{
  "n_layer": 14,
  "d_model": 512,
  "n_experts": 64,
  "experts_per_token": 4,
  "d_expert": 64,
  "d_shared_expert": 0,
  "activation": "swiglu",
  "moe_layers": [1, 2, 3, 4, 5, 6, 7, 8, 9, 10, 11, 12, 13],
  "router_score": "sigmoid",
  "normalize_top_k": true,
  "routed_scale": 1.0,
  "balance_loss": 0.00695,
  "balance_bias": false,
  "init_std_router": 0.0216,
  "lr_router": 0.00148,
  "vocab_size": 8192,
  "norm": "layernorm",
  "norm_eps": 1e-06,
  "tie_embeddings": false,
  "optimizer": "soap_variant",
  "lr": 0.0024,
  "beta1": 0.95,
  "beta2": 0.95,
  "batch_tokens": [65536, 131072, 262144],
  "seq_len": 1024,
  "train_tokens": 578800000,
  "steps": 4322,
  "dataset": "wikipedia_en"
}
Below are experts of layer 7 (counted from 0) of a mixture-of-experts language model. Rows are named gate (a neuron's input weights, with its number), up (a neuron's input weights, with its number) and show model dimensions 384-447. Each number is 128 + 32 x the weight over its row's rms, rounded and kept within 0 to 255. Numbers have three digits each.
Before each expert's rows: a language model's description of what the expert responds to. This comes from a sample of Wikipedia text that the model never trained on.

# expert 30
It responds to: Cell and field starts. First token of a new table cell, quoted title or infobox value, such as opening quotes, years like 2003, day numbers, double spaces.
gate0:155113143122135170105130080106166110081132128160161109098145137196140063093127089083123107081130137116075162131093177091146138080124119072105090109092139153127174085187090120118102147137097146
up0:132118143147133112151132055098124095066140167122094155080144133133118121168080139173115135077143163094107085095136113090119166140149153122149141122206116107187092099135105204126140087112105142
gate1:139121138073180122138174107125138112152160147202174132070131085115120085148111125128087090168111105109168172129148157190092130129150199078143102141167130140129065119131175217123116157139091107
up1:130089101139109118169161142125080083143101153134128123126174196155105159154153137054182101134147096146093139105122125097149138167121139152150105106090160099123117127122124101137120149145114108
gate2:212099133159184146185123139126105168130130144067140159176100150141149110141103100130180108193154142112152170130104163104094099144124154158111123155124127114116060113196195160119103118116120192
up2:122177159117117124114091128148141170051164148118077110136196154145166119114087127169076123173059115121076070110109123142040129174132163121124134076102084067152148110163129105144141150091120191
gate3:084112144148143227164122147123108154156160069068159098147179089141159186128085097115125109145164065155121184116157168120105158124124168145134147127128192088115135152151071158146121152136077092
up3:110048146183109135124115118126109152137132100141151136098216093097103129134121103133131135113093125103143155078089137098118083167160122129145137074134118171102141138141092121195147139042093209
gate4:093104062126203116098099133148096185189184109085122130131137083114204128136083177147092149089121121144146083173148074143125068134192134134116186087126107133137234181118153194129208126122089129
up4:169104116131163161141106144158143176192161118178095199136105168144129145126131145121030125167117136089123106080067176107136151130127163169109099088141062081071148141131075155101198061188150084
gate5:155105172142115174168133178106102159096131184068133156133120141131132156065152152061128131100126135055145101188173138090177107138105130126155107139092171126142141122056097111103120088055116159
up5:137074063175134116180101159113113160106163180177118166114147119098146155109130113160141128074170179113153142085111081152138129101154100130177113100109086114098143119154115086159108099110080166
gate6:214168136116160130116178119153045103118099071125104108153111107165098108110099174078093154213208128094082146114194160138081118091167134142196082078125090150115094104153108102129115127125121154
up6:147083120116113193122119115117172106143119124148151116130115095082106074100156123100082198188116094087084142047136112116131108050179107159113091158042150104152121158146135146089106147156056131
gate7:136123133221106160111078082144152137123124137126198110118114102171092163123131119095074209098164113105149132117156138093117149093140183161139112139133074128097184113087171165098139125085070122
up7:100118135102086142089121118143158134153150104149143142123171141130100076151091184094140134173139062179129130120147138089139133080109135167110070093130151104118137134105118130108036172122074153
gate8:146126140159147141121148168165112181129166117145167154067119136164101131119083112127122080126069146152151173062171114142061116155096127115144072128128090182128083142126079140115090125125100113
up8:106101158117125134132138125116043151143145088105119104153118079127181146104133178091172111122100171082148147027115140105133124130155163165051160109200099141173119108111090140149122080132129073
gate9:181191161131095134172058115043166135128086124175097106187140090092128095161129097175077153119126133081155123138130141145128165153112149149110155077168027127122144127073143105085134151155124138
up9:150111229098156140103135108152125129107208153184185113183140117098170151149133066188217122163062131123141088093115149220070229114140124134154163167180142113168171129117146144149133100110154087
gate10:067123123153152093151107134099088115129136097170126151133062099117076096085122143153115130117112104110155126144125127149107110176104184143117108098137042160133123130138183117080089174102140083
up10:175115091120148123107140128185118099121084115159144113163075111144128102105174193157157135127095160125165085165172140136138130105083102143107124172165071093140159186192082155144107133129124099

# expert 22
It responds to: Function words, table pipes. Determiners, pronouns and auxiliaries like the, its, his, had, must, plus pipes in numeric tables and post-heading openers.
gate0:098122109159116144084107125102146079048111095093199097179161167084137127190167170188142137136134103167104118153112112160165101105100062146112116099120131106093132059095181145134076094128167091
up0:152133113095160214160091099115169049058116132138117118190108201100111143156129127181144160089138167155133154142136120091103086130119115163188092120139134090125129125130121123095132190081117096
gate1:179146144157143091169063069138138143132095153112091090143158123086092099147142118175180067165090155150185142052109145102155111154101129117184078091119065150155141124167129129103100175128139152
up1:082084139123080119105139121110059102093110088167252097105151163155136129127131158132087168160167121134118123130098114125125122145111096150205126128076125104179130144142178105096146151197087094
gate2:103157170056098164105113137133160149160095129147113076126130109166123107125083157108097114063128176075132176135143125156130146117186103083143123104146165140107142195154166117169078140127145123
up2:123149107084120167130140112129147127128061126174108114138079227139143136174153088129169144157116141117135104110110083062078083140182086166141118068108175156073076110093084122138160140172147086
gate3:135142119149138175130109134115139092125153049145116146153160118172147103090124140075128098151150070185140172066098122097145206147072178143091084162087139158125107176144119096123066136125079103
up3:149103118166105075155174080045078120121118148095181162146112197104079108124120098175075150093147106144171077113173144112156115124179154180064157155133134186098128088191139139141121121078125081
gate4:128097121110161072093105149130191130158131115077127126152160126143061118064157092118108129126126148165107121071193139139126127131119185129090101165157113143143146137135198090124049147122099110
up4:175148190165150184109172158137135126138040131123163075117140124153090158145134123115127158069135057111117134150147098171136171112160114141107103087086161144094129083129038161100120149087151107
gate5:115035166136106137086140145204127137137190175114124076139110130167090127151098157117060106175181171141080164102134117146083201093178124056140145135168138055129141150143120164157095136104115129
up5:166122125115084124192070145144140156129153110138095147081156107126108121108129147135135073088114133148100126093145116164082141085169093136177089125172182110110157118094094137130093109059141167
gate6:133138175139142145197073119124081132158165117116086106194156143121100144101132173130139093121109122161144116108151161144166162163113159095175130083119065154161159127115140069116111102131129112
up6:125132131124140122097122144108154190097186115125133086141149132081133148167066161096160104198120097154140144060126144125110089136105134069124127114121132069093118124133107128181120155134138129
gate7:083144098149139113144082126071102148108114216202097097147166176113206121104124119142117139158121122134131123219073129139145164163120146102116126144082132140148097079106146088136122098171131153
up7:099115130114100128109146100131129123129137076123118078151138100139156141139141155170159109072111138168175098120117123128135149121171131108110172224112114121174130111110080115076101161085154124
gate8:119106183089085151114117129165127151158128099137121187116160088108117144111153101133113137132130109117131161187115125149064160139180096124138096167109097179171101123144129129119105117150189191
up8:115087129124201073122155105096179118096122147167110140060152124138118143118090113121169205147154120139162172084092107089113120167110160149121144139146111082146161114139113105162136143102156113
gate9:087126151159134117184081132153159050183167142141146093122120133098113137150130122154074115122134154169095109070163122088097110071110136097115137178143125173118193137186168182189101158060172171
up9:119092094068131153113175111120116146124121099141112168135168152133090160123121148084139165127146094156144100090075060115173147140166155135133077148152127167154119057090138121052119114104134111
gate10:213094093164122135173124090144094066091099114121117081170096176119067104109160166176137121162125149134130091127171124090100176179155169135149121119112106137076134080171134108154138150152159100
up10:073096127187180098081081133131105089115172112152167104132175137123124139124120144096087111027148126142050120133134129147117159068161146135127139146142134128122143152145165145130132176190119027

# expert 14
It responds to: Table cell separators. Table pipes ending rows, plus semicolons, colons and prepositions or relatives like on, at, until, whose, towards, mostly in tables and infobox lists.
gate0:172100135136082133125098156067121084127156097087124109119101173100155096161145155110052046130177104163152167072122111117113104098134143141138067143156092122041149139090108137127085148142162160
up0:106044127202149140106130156142115129100145115124184114117140116176107154108104129123107186072185122114118056171104132091104110091128131136129032099155106104166141125125176143128121136104140130
gate1:145134123114168105199117118093137127141064114133100121155151176158102102125128144137161102125172134096109126119092150158085122148141131094146125127168064138096075103119099090142139151095071088
up1:131120184179157131077126103103207066115130113138117143175096142123121139128136092147216164111101098115155149116079136116092114122152120130172170136097093118125179155079142072137115074119155154
gate2:112168106130144134173046123097077069154107097091132099145119137136083095128146149132108142099157150098116119068122110142129156221112117142109166109127080162114145141196098060122137092134160097
up2:092107090120107145094138150172135130135121176168113106205155125094023106086078145136109154092159170176154132162173138082149142101129206135120098158162098086133166149151130127193075136091114117
gate3:179090124156144149179119143148037141116175139203113094187233150123134148140105109061141071081128139106170097122144129119103134101167162172161144156107114155140118134120086127135103078115156135
up3:122168113191105107152093162120145070109146102119114145132092087164210088101154145120109116130145124136130137143120178185118151125075104128096175140158116131091122145117072162097076107160184089
gate4:096134067135161145100144140121079098163183138070199176145115111110090143116074160157164165126117118176132145058158143121176138104148110154144138115128082090092176171069098144183118082166094086
up4:110108193085097181157069137180119104106124098145136172172118115154087116109061113073126159144135148098136164147149140132125056166160123105063181122129049133147216150191152198136132153157110109
gate5:140150175164140127058191123118103163194155125112141148142063144176145105086104092167094134141141150163120107112141104138125104080134133127116127097119130124137154186113165107136189146173146134
up5:118148090104133133142094183105034187139152088100155137133088119151194140093042156162131091137145142098124147160145123121163172132140116144118144137126164140102141143136111078140073134110184083
gate6:136139135139116103105111155143150147155129151139131134109141123110216111162129103179060094153119159162143170101128128121115136129129135136121154072132156120171113164147139191138111109185086113
up6:145080111110116182164143160192144089073102100104142156126165111127136180151211071137097160154154084084112162168083157057135173155107102133135109131144067107158188132136101150135127133186124126
gate7:068156101129154184171106086128075089151078099189165138155129129123058113142155043129120173170071153161154065137102133158128127130102156123115106127122146111124106167131127097126110154156100176
up7:128176131142122142152133161143139110078143198121093117091096105106160133135085126165119130120122084130151137051148067132133131139131123100163130214124136141041141132139133130122163173121130043
gate8:126140129118130175107145157099145172149118196088107115158137111159061135121106109126139096119142213114182145146098120171114192122149178149094140168127152082075148127148091121128110129119136154
up8:147095112137167109121127160187086132121084155189082122128168131118107110144091141128091110093091093166149134128128114211106176176128129160079152121146128134110135119163051120101049176118132148
gate9:163117133164086083155094128149129087139169089158186082130104118151160084110075138181079116137143176137161114131151110161094128143077136098142130090089109172127120091108139206124129111077156152
up9:105114147102091151192117117115139106170118089106025094082181094118129141123143134080122113082136138087154122196138068143072156096117092107153109135151149106129137121062204167132159161127122099
gate10:099123151104144142115105140069129095107049183162115144114134112140153102165130116143139133156131165102116131141121096144124150096137172161082178166120129143219115130090040074127212138107120094
up10:127078063136158076152069055111116059156152128152169161126115124123117131105153095145161198239199078150156056122112106158072127108075169106099135126126077140150123117067123117171150080101159103

# expert 21
It responds to: Mid-sentence function words. Function words in running prose, like the, and, which, has, they, usually, his, plus pipe separators between table cells.
gate0:180102101132088138092158163108160146186104085161164116094096090110191138153145132137089146111127083130136125120089128157107117163108136067090093107133158093191101125143115084103108069147163126
up0:074090151146178158145103146113175094131171127145151113118152163088140084125120163105105138071105132125166135108119151142088099144112123152089099108106139152177175061142063119153140096118128085
gate1:125140121180113090077140185172151103138101165108097137140111108112065177139090125122132160140181152053126121119141128142069097122095149156122158123097182122115068181096163095183171144082097133
up1:159116127122153147158076098103097196115098169130148116141108112143116171158071215121128094132171146128171157099069125104159133145132137120125098127095139111094124118071132118137108144077131075
gate2:134147077126162109150191146109128102134082089148176119143090150127139057115134197137144166149178083121092130109088084177140128129115130131119122110086105095098102123149126091118105087146159162
up2:126110118143139137077207115115150077193159115104153123113097131082129093186191137141160181103139153139184111123119084133100133153124112115103167146098135117052192163138148110109107075191142105
gate3:128176070120108133135123134138127114135142075136069130190182136138103111149123138102100185078132178140145106119110176157128091115117212149149125159067176079098130148177047126118122147128150162
up3:134147155167091137100111192134169120131218134056191112129189142113110143171121092110177142166106193159117138147159151150156145175135127118142163131043120129120122185170158131121126093148086089
gate4:116102194158106135155147145102124142119109125154120112116150142165112184087101121148140082132176131063148151178107093132117200151123133165139119095085065095141104123105183194137174103109163096
up4:105065154141129127167108141144129143052141170184139097178089154110154152159141102123159103102134084144166132122072132153136154131179066176091107117098135096141153138082141102125110126150157135
gate5:113182114117100111119173136155130087120047145121108153054133148167200166143140072149053122153165155137145156134127037182085119104125118069121150148178090127082121136177172145143094157133112131
up5:132097172148134152100110149130136097121113075150198136160127103141148174121101166112075181127101180078121104175102162122108105120159084127166133118140161134122070156103149122176179137056141137
gate6:161085138125118127127158135165105124161134211099098117150088129116139136082213162107112176172144090094085100063152090109136109131090134169118186112161062120116095126130128128102169097111112151
up6:074085157132096143113068108126130111092121121077143138114107108185122123090145129125121128076109114104127120132140085107177115114151118152191138125181181105137122114183123097132170128118110116
gate7:117138130130086183109112134112064171226121106142069123104141111120090141104113138120182122152121146147184118092138126153113173104119162062152102143173113089146123165117121051141114174169143121
up7:109123114133114120115162138165134133145107084175137082135166139084128169070162127139115142065089114187122152134170075112148138149157086146146123113191175095064157145138131230103112085196121126
gate8:135125158145138152111092099089106096141128118070108100059108088120140127085128093164129162080118155069075093215120103129084182110066112156103116089139111127132120124168108144138129163094152172
up8:082155113132141110139113100144192162108184160142193126063157098161139085202134112180143205158094132156110119090140128181112113144142127146174128158108109184120095137054120102106102143110167071
gate9:163168121140115168187118112161145111152177116153117156081134155159155236139110108191151105184120131078145155124109093161126113083113117100098067162072153176147107137126097104073108110166099155
up9:083141169120193071191176149170075138109162154126131088161126118165106215125130101089129162105111126136141137109125153150107156068103138191119122092142130127082098154170094120111103150120172138
gate10:154048164127106164122142090098159127138096126104148128106121161151155140133104106197108134179093129120104135103068110110116119159122134142103068156093155060112147115086088163116151131151099146
up10:110126138103110108097158042085134150210150127091121086153075105092162145115140160140093091145153151121127087117076128150168124148109212083080154068133114105133146121049135122203111123166144128

# expert 43
It responds to: Verb and adjective stems. Opening pieces of ordinary verbs and adjectives after the, a or his, such as compl(ained), cont(roversial), promoted, cost, short.
gate0:101130080099112114183186155076117139192110154168166163166085165090114108112099118118090128118127132106108163212125092192108167119070176137114117157102127136132158144161168133196139193176149117
up0:106087142149113089132111133186164128169155106143117131160172096153126176159170076140160108094085102157090118068088118111139116108140101160050113152055172140148186101129149146105101112178129153
gate1:036136113143090057090105127151117139121122135146090146173155127125075143154094154128060113119073139143122117130158145100088091054083092106128144108090109150114161134088211120147111175110106147
up1:145126133165131167152143140124096126139184125113097115142110149106121160089099138146091124071113087151151076140108201103164117159187151124192110091149081140162094118143117134165154127104123078
gate2:077109140085153080094105117069109146140184157109126150138103109131135089149079139103106103140102169138110142116160115182096172152059114139181171081106108122209171164121116120111093143158131134
up2:154155142121167100091194168153053107087105150106129129128106169140164115116166154089166106044127086119129160119147116116136096116075115063139098093133168105078105134098151145135088156137124118
gate3:083149093134152169090201153124081124188115123161156131133100112147067103123118071139170112171105074174098105097158107218156110066080145114147152081145134117127107160161156131177133101212124122
up3:106131143132111161117089137105125138085144168105128080196097115129116128168088060108105064151158116158116181142074119114175100081069163160111171179120120122159128195117128127073060149095159146
gate4:164116139137098096163142153102102072141124110158146071157144140089126174159143115137155150112158168077078099140130123149036141121152130152123188066142127092160148137144133100172122121124126141
up4:140159148102123091175179134100130139146154103234168171128078125106093134200184122155114124176173152092088091152100149118123117184124084134087097130213052094180138128149108117091100131149117122
gate5:105123183129120151148132115139125070143177115171162154132114193143136122123139086129119114105155091126127168168137090143023118093136199127125127118127085135119093141096148124144125149176131147
up5:157105107177097184135120132133108066105129115103145066080093098116155162137075092116111096189137079140063155077187149089188094133132058137137094079102150146189157124139139139179120112155122120
gate6:112147131155142090140159162126148054169181110160157139175121167069056143185174117149150060143141125152121115132120097150147116137083159199116110086147140085139103064151196104097099169156137147
up6:118100078140172079128110170130190118194153122161108105126103125112137132146114152156086149153194103081134133136097153160106159110117080076129179153147120146113150083080099150108140123130117120
gate7:083074130152101160114122179131041197105134138149176151129138124206143117094148079160141127094077138145165135125065165120113144051089176154132111150186133133114097084139189124179148128112100189
up7:156081157108138131127164138115128117133160073124163140117128225155072119096147138056039129101178101111121162176125168093137154121120082119107080132134137147125127144208087120148128073139178170
gate8:126148085109127088142131119069181129195132122124102135117095177117133131141087056110153144164134112115101142148092149102134255101076106179157110144134166093073155062094166080141065090158135131
up8:155143131133102106154121152101169160121071159117091157123121144102117078081103129085118222120129146128092073159142098139116180131146080159111129120122114065194013136122133056145203089138088061
gate9:111134099105133099151108132093094127195107110109083100089163190131135186158139091159085192108115150079106121161150120160038112064154134104115141080163133056115110138152207121189105116141085125
up9:059122131133128091141086122114135123108142176169152109138144124142121223113074126114089197165127140073126121124173136074094120149170181067172157168162103114114118109169116062128123165115114095
gate10:095069115097176167176159179094089144149098105091149137155153179099137171140117099036149137113034118148067170168115161173131186128090151101107152179138191098115074168163162125084082153165153144
up10:155160124078113090179124091159140169143120163044110127124152111152089123138112108115050128154169139078071175144157128139157073114064102092133117171154121085139142131117103128116139056142169095

# expert 53
It responds to: Numeric ranges and prefixes. Dashes in score or year ranges (1997–98, 2-4), leading digits, No, first/third, and prefixes like pre, con, non-.
gate0:117140151142197121126155143093072113134102152147105145163085110138092055149079124152209130154119155122147133113104073134151139150118194136141099099104119107116155117135156191102137154136143133
up0:154106106187196153165107160130171169210149154098127145164088131180114161093186136108101093142169096102096157106110152124104129121118123097161107106175114069123101150101121128112117109178097101
gate1:119139133075087112106138126137109061097087122170106140108170130054102148114135120141128091082109188133194118147111102132086068136099140089177157147159139107115162185119089071181123122165089100
up1:171113139182109103116080121113140168153106111109164139115042115117072128092147134116138064083167098126094139174129137125169127091125136159138053187122181164137116155087074180104147064090099146
gate2:114138126062143137115068115121135085136153133113068115123172107093128100162080059101141122154153140122076158067107116081190130117191161141128100088190129144075176135124138172135040111110105159
up2:108120195051117101166103142127087113176117169120112100112130184084049079139096086080097173158101186105094120133072163164130094112110089150172138093120131135087150118114083096146125103165063126
gate3:128130152130139090118116085059122066121110162062152090122123159088135110113105183121142183170111150137113132154126097112074150178113141114150155091142078140114095094116124234097067163114084075
up3:140142117153131152083137168178143092090151179171120109106150126122079128112177136097207089083173113097120101105163199169113155099109134154139145171129173133139157119166122116160152077106111144
gate4:126137126148166118174077120082214128110154159107187121166078126148123124167122159173121162125097106152136087128153154153187096141151146118203134142106123091146116110112059101062148127115091101
up4:130078140171159140075123144129167140150174119084157123175174106164063047138155155125053151097098148142130130132130098147132091123124139137100136164141141137060158119113131151126112132118172131
gate5:146081156133161176075146113120143133080151126073128106116172176156153154179145159129196072072150144136138117133131101145131141109109146169110123137137144156149198112099145131159108094161136115
up5:123146092122084182122157091091160204152118122158091155120138138136131129151128141147141124120117112118151095128172174134140134110109133145160098154130065133112127133087111141061162121134110097
gate6:109084142114139126111138131106136145126143116136109115127093117181107097159085119113119114185120145146081162152068174103115151175091159157162146114109158116109131124175144142182116165137147155
up6:101193108113121096135122120145099092042147175120126135159125165089112107141123123068134118104201145136158118091158144104132131152104137122157158117126142113115126163134102132180126105092079179
gate7:098128073122125167214105121150122161121194154116112067117131089140130124181124133138051104153088159146116141155110139032068131108139120126136186152175141124130152123133155134086176139114142167
up7:144131143118092116089106173090123090175188047139135204086122091119151101158067131111154122200131146163115107127105120169096156149138159133113116088128113106132108115161190171126125151144136127
gate8:139138153110142141174179072075096153080140188183131180132170093153147138150120157136057140173102073121129122076199120196124132081121171100166096161130143126127112155126137105099103127143074195
up8:128098194159127198135120131124116124165151157166132123149162093142105145124116130126131131095117114152119135121093120125119114163216157155144105147112116160109136198097206114083139081099099133
gate9:117185174125111130149099191135153108120139116148154166127119123122117128167172141177100096181173180092148130164137086137122092127156108126129086168213160126084142124140110164139100118104142123
up9:101115126181164096171123192109154110105154148056074077126149088111151096178069072162140128112171124096127165097143131110147099131131158121131118138211080153117143103164139132166144092197131142
gate10:157102159106147084113057163104104059108162147166142138113121094123086138114101114077093110114109102131181086065114122069099117099122168161151126161140122103149100147145128156138157124110108110
up10:148200096120120115109168133137115111133127127142145152106166175131180207109138192128046115085120150147119170118138140107155134070085106127091175163135140102169094084147098112144131080157157154

# expert 12
It responds to: Table and heading delimiters. Table cell separators and heading equals signs in tables and infoboxes, plus semicolons, colons, open parentheses, and the relative word whose.
gate0:131122154100124128166176126179133152145125073122144122091123086144125129118149136162168132160122121127087116113127146204144101146141121117145140152100152072139054159145142119139094118072091100
up0:124150129153164148126096077142138090166090132163181089112165149089137162087148137164080090117147179131118111124141151089145101142108123052091187095170151097110153092110050175178100114065197177
gate1:120142169133089162093136119088106086161164176135107151085138069148133113160133117171179090116126151099121134119157117189091152144067154180122107035150131120081134167111128179133104162118053141
up1:124090147101065198121110196121108152112131126164095093107143140129141165096111152129150094124150087115136101029121163138114096095089113135105093085122088158140116129171103124114146146140105120
gate2:171182136151153158127178130120092144107091100185121149150098135091155041198076141142124131125133137182122126100151127118081118173144173071150103115116149132093104109093163122207158156143096103
up2:108129139136165126143169155163117124129093113152147086113139126174139079106115149133172114157135164153132132117145091141149153085129137079075113079073112110168170147148110147158117086161134159
gate3:142120110148117122151122175157203153166180093123155128144143107085135135111159098135131125159104108125136082072156150128154075102128160100078091130118102097108113141167077163160123069106163186
up3:139128155136077109119128185102086127158163122149134122105158117136185080149146125122069126156126142116130109143138165141101111128155142169120163176158073138169125122133153183162032126083162110
gate4:100158138103118171127062140175078106148186107122102134081142101120115122104136178064088098135166165144140168097136151113128145114133174134144144163098096109096120095109115090142106122220116127
up4:076165156089113183106100151180121184150077123169088117134155176172115100136115194103160116161192109105132177117120084167113156145115148175191112098110090154099118059102125125127117145134108113
gate5:162128134128111113143122127134138097115103094149112198165151104099098185113167169156178116167142160102093117159111019203106142133114155138115146095104086168151141130121147102142076060107139104
up5:152126134064136101107161092138102139115132076174197121135073130125120123113111137147147089128187071114059129136173162113120081124089151173150131135036076125102148118162070160104173117152088125
gate6:171147113168156134109181146137084065106119126180123142119119163149121161173123100105092163105153149087129135173145100121171123105125142156169157070131118088109120146141125165158148138095132113
up6:148159098117144119132153126126163078183147114132126160105130130147128112147214141133149173130117160136142134122066181079073106154131163166115170160137196178121175045107054102124147159138136128
gate7:150146134085091124157122137152104160141109086151112091150112179128122116167133091201080124134181159109175144134159110103103065136147139128159147161045118136216113124101128123111150066111130101
up7:126095136131110123117129082080133106157109141106190205097166125172123077166132161101177147134114145141086143181099122102109112169125118134110143115160137140113139124061136113129136081178087157
gate8:111112164099158103154128130116122148158147099157114074109182155148128169131096086122129109137076189176113132090132131150075169205147118176156147102106080075142168133123154132114116170146135107
up8:101166100150114151139170067105109151187077109117136141087129124116138138128084122112123097090105134118123144093121135079078110134146155076070146137192097148187153118142170177103111142142086164
gate9:189161144066120128145163121142187126139135110082106112196099172150115152099110137169126141124126131109201181147125174141090156175144130090184178199121123093138134152113154080139110181087118082
up9:136117203119094131161123116117186162034083146082138163113166103134118147182130152099160126138163164156088135120131144128181189069116144108131221130107141119134173168134108125142171114194174074
gate10:132087139113150137161111059146079130106115149122184188125156107152049134146119117117151125127148127134154134172080110218136108087137137169140132129132120113092124143187174136184131129081197083
up10:128075130085137166124094138108090101110101156143122114089108128149110109138211088129161095167148098164152145149075100126154154016136112153146084095098163152092135114127161141137094130161102131

# expert 11
It responds to: Clause links and markup. Function words joining clauses (to, that, and, but, including, His, Its), plus table pipes, heading equals signs and paragraph breaks.
gate0:160186169134114145167127153125116151187093165154091139061146159112124112137136104120145134170143102128112135109166084148111110069168165117089142136133193176159115081098108169126080126122176109
up0:111131113179044080121142152150160157093118092139154113139163166101128133127082121112143110155151155106060073159182105131161135132144093131086139120109151130123184175085160139108078171134131076
gate1:118096171113141122127143151135064129147143081146150134136111186124134091100105138148115152130078098117095149117154107191115076133174113132175076101143153115132159119138175152176113066138110122
up1:123153094134201075111141109141158138172097098111088107140163132140138220138157130155082105059136082145134134031156133095115181161144096088111154104121121127169150163127167132101099136110117112
gate2:157140174129165186165219123129130047114117137138124184124061109089114094123135137173117086150113089123139137170055098093154087086105105148101148108172199126152121110082146103100159118128108102
up2:166180130126130143147148129107102090087135067175154204137100212108154154147128130204153135105195065096139094153107144080083091142129129109118113135102146134143147191112195160072132096136088145
gate3:109110135163143215150133152102158096120098162178170097127116123093140139112148127162101157123094140146105131156174157099123111235150081084075142110133198172167069198105117118122109078110112173
up3:152164054104066129137152125116112135135090121124097196145059105166116117140085179154091157056092098102145170079089133108130151068146129179118140062118095180107161147135036120078166200202107075
gate4:093093079154062111129107116106106138116145167106171117152108144126212102164069130140055118126151136164120146049126093122136120118166137158126177190131141154149103140125212138138083161139099071
up4:156135110093081109093127150118100195174124119136161135125143170172179112172137177154078127129155105105135196128117167080187091152197111108147074131101115072080068095130115036174095094117154109
gate5:221129083128108103145157175126140126073174154116109147117123140103121097128102135118093121073102170083178109154148129152115139091127074119128128160151098118155127108164164110170176114124184132
up5:008119168147113186136069146177122112084101046095111100130114162107122139159076130169104108132173111142186143143141153124135126141164162075141138136132151090154140221121098169132090086100053080
gate6:166153103108160138185117138088149093081153080073153174115138093096182110125139144099135078108162105133113128085150132126107130110124117148174185116125163083150120111135156142128119147165141133
up6:164172166099131119120099142130133138113189164134157113120134132115106144132143219154124122123154119101085116110135113124090188095135107091126152147159152159171135162149157131123111156184149089
gate7:096098089148082163135088111108146109121196153117148156147104170101119097105122137126143170147155113154140089107142149112144127123103154087121117127121115098148126172197167167123195125125097184
up7:171083185181109109139164102184098124098100130152120126180104145147167154123137175094115089161100137100125088141164111084086102153151143151133151150147123123132116118058100135119104164080099116
gate8:122134131134117189132081143095145111180133116084140120124159143126108118122139129129104125102125127063126145147111081124167109103137087111045164123142090120148129105133192126139114151151149134
up8:107165139155163073154113081093154134121150146097147086142126102110123131145108129111121133105112084133067150070152130128094102108123131086148122132107111104167076160076107084115130098140081167
gate9:127113159161095125069091080053156130115170113085181151166137151101123074148100121158124095163168125075078114078148050114113099171120119111111132138138132082135137130080148134127186169135097107
up9:089136165160089072106165118119144094172156203111162145117120119117127140098071166096096096075122162136128168119134069123103144182136141132139120117138123119232153125131151130123152126080097139
gate10:168158160104109105187160164091142121129140151146127121157108137174086144135099125105135134113229089115108181159133080097129148128109125148099212111091120136198179119103144150207087130142172138
up10:129161098109175075137091151133173199140120101143121094142116076132093120155115098164140097124134142073149110111163101129107172071135124181154187130168158069157101091125113134123123047123084139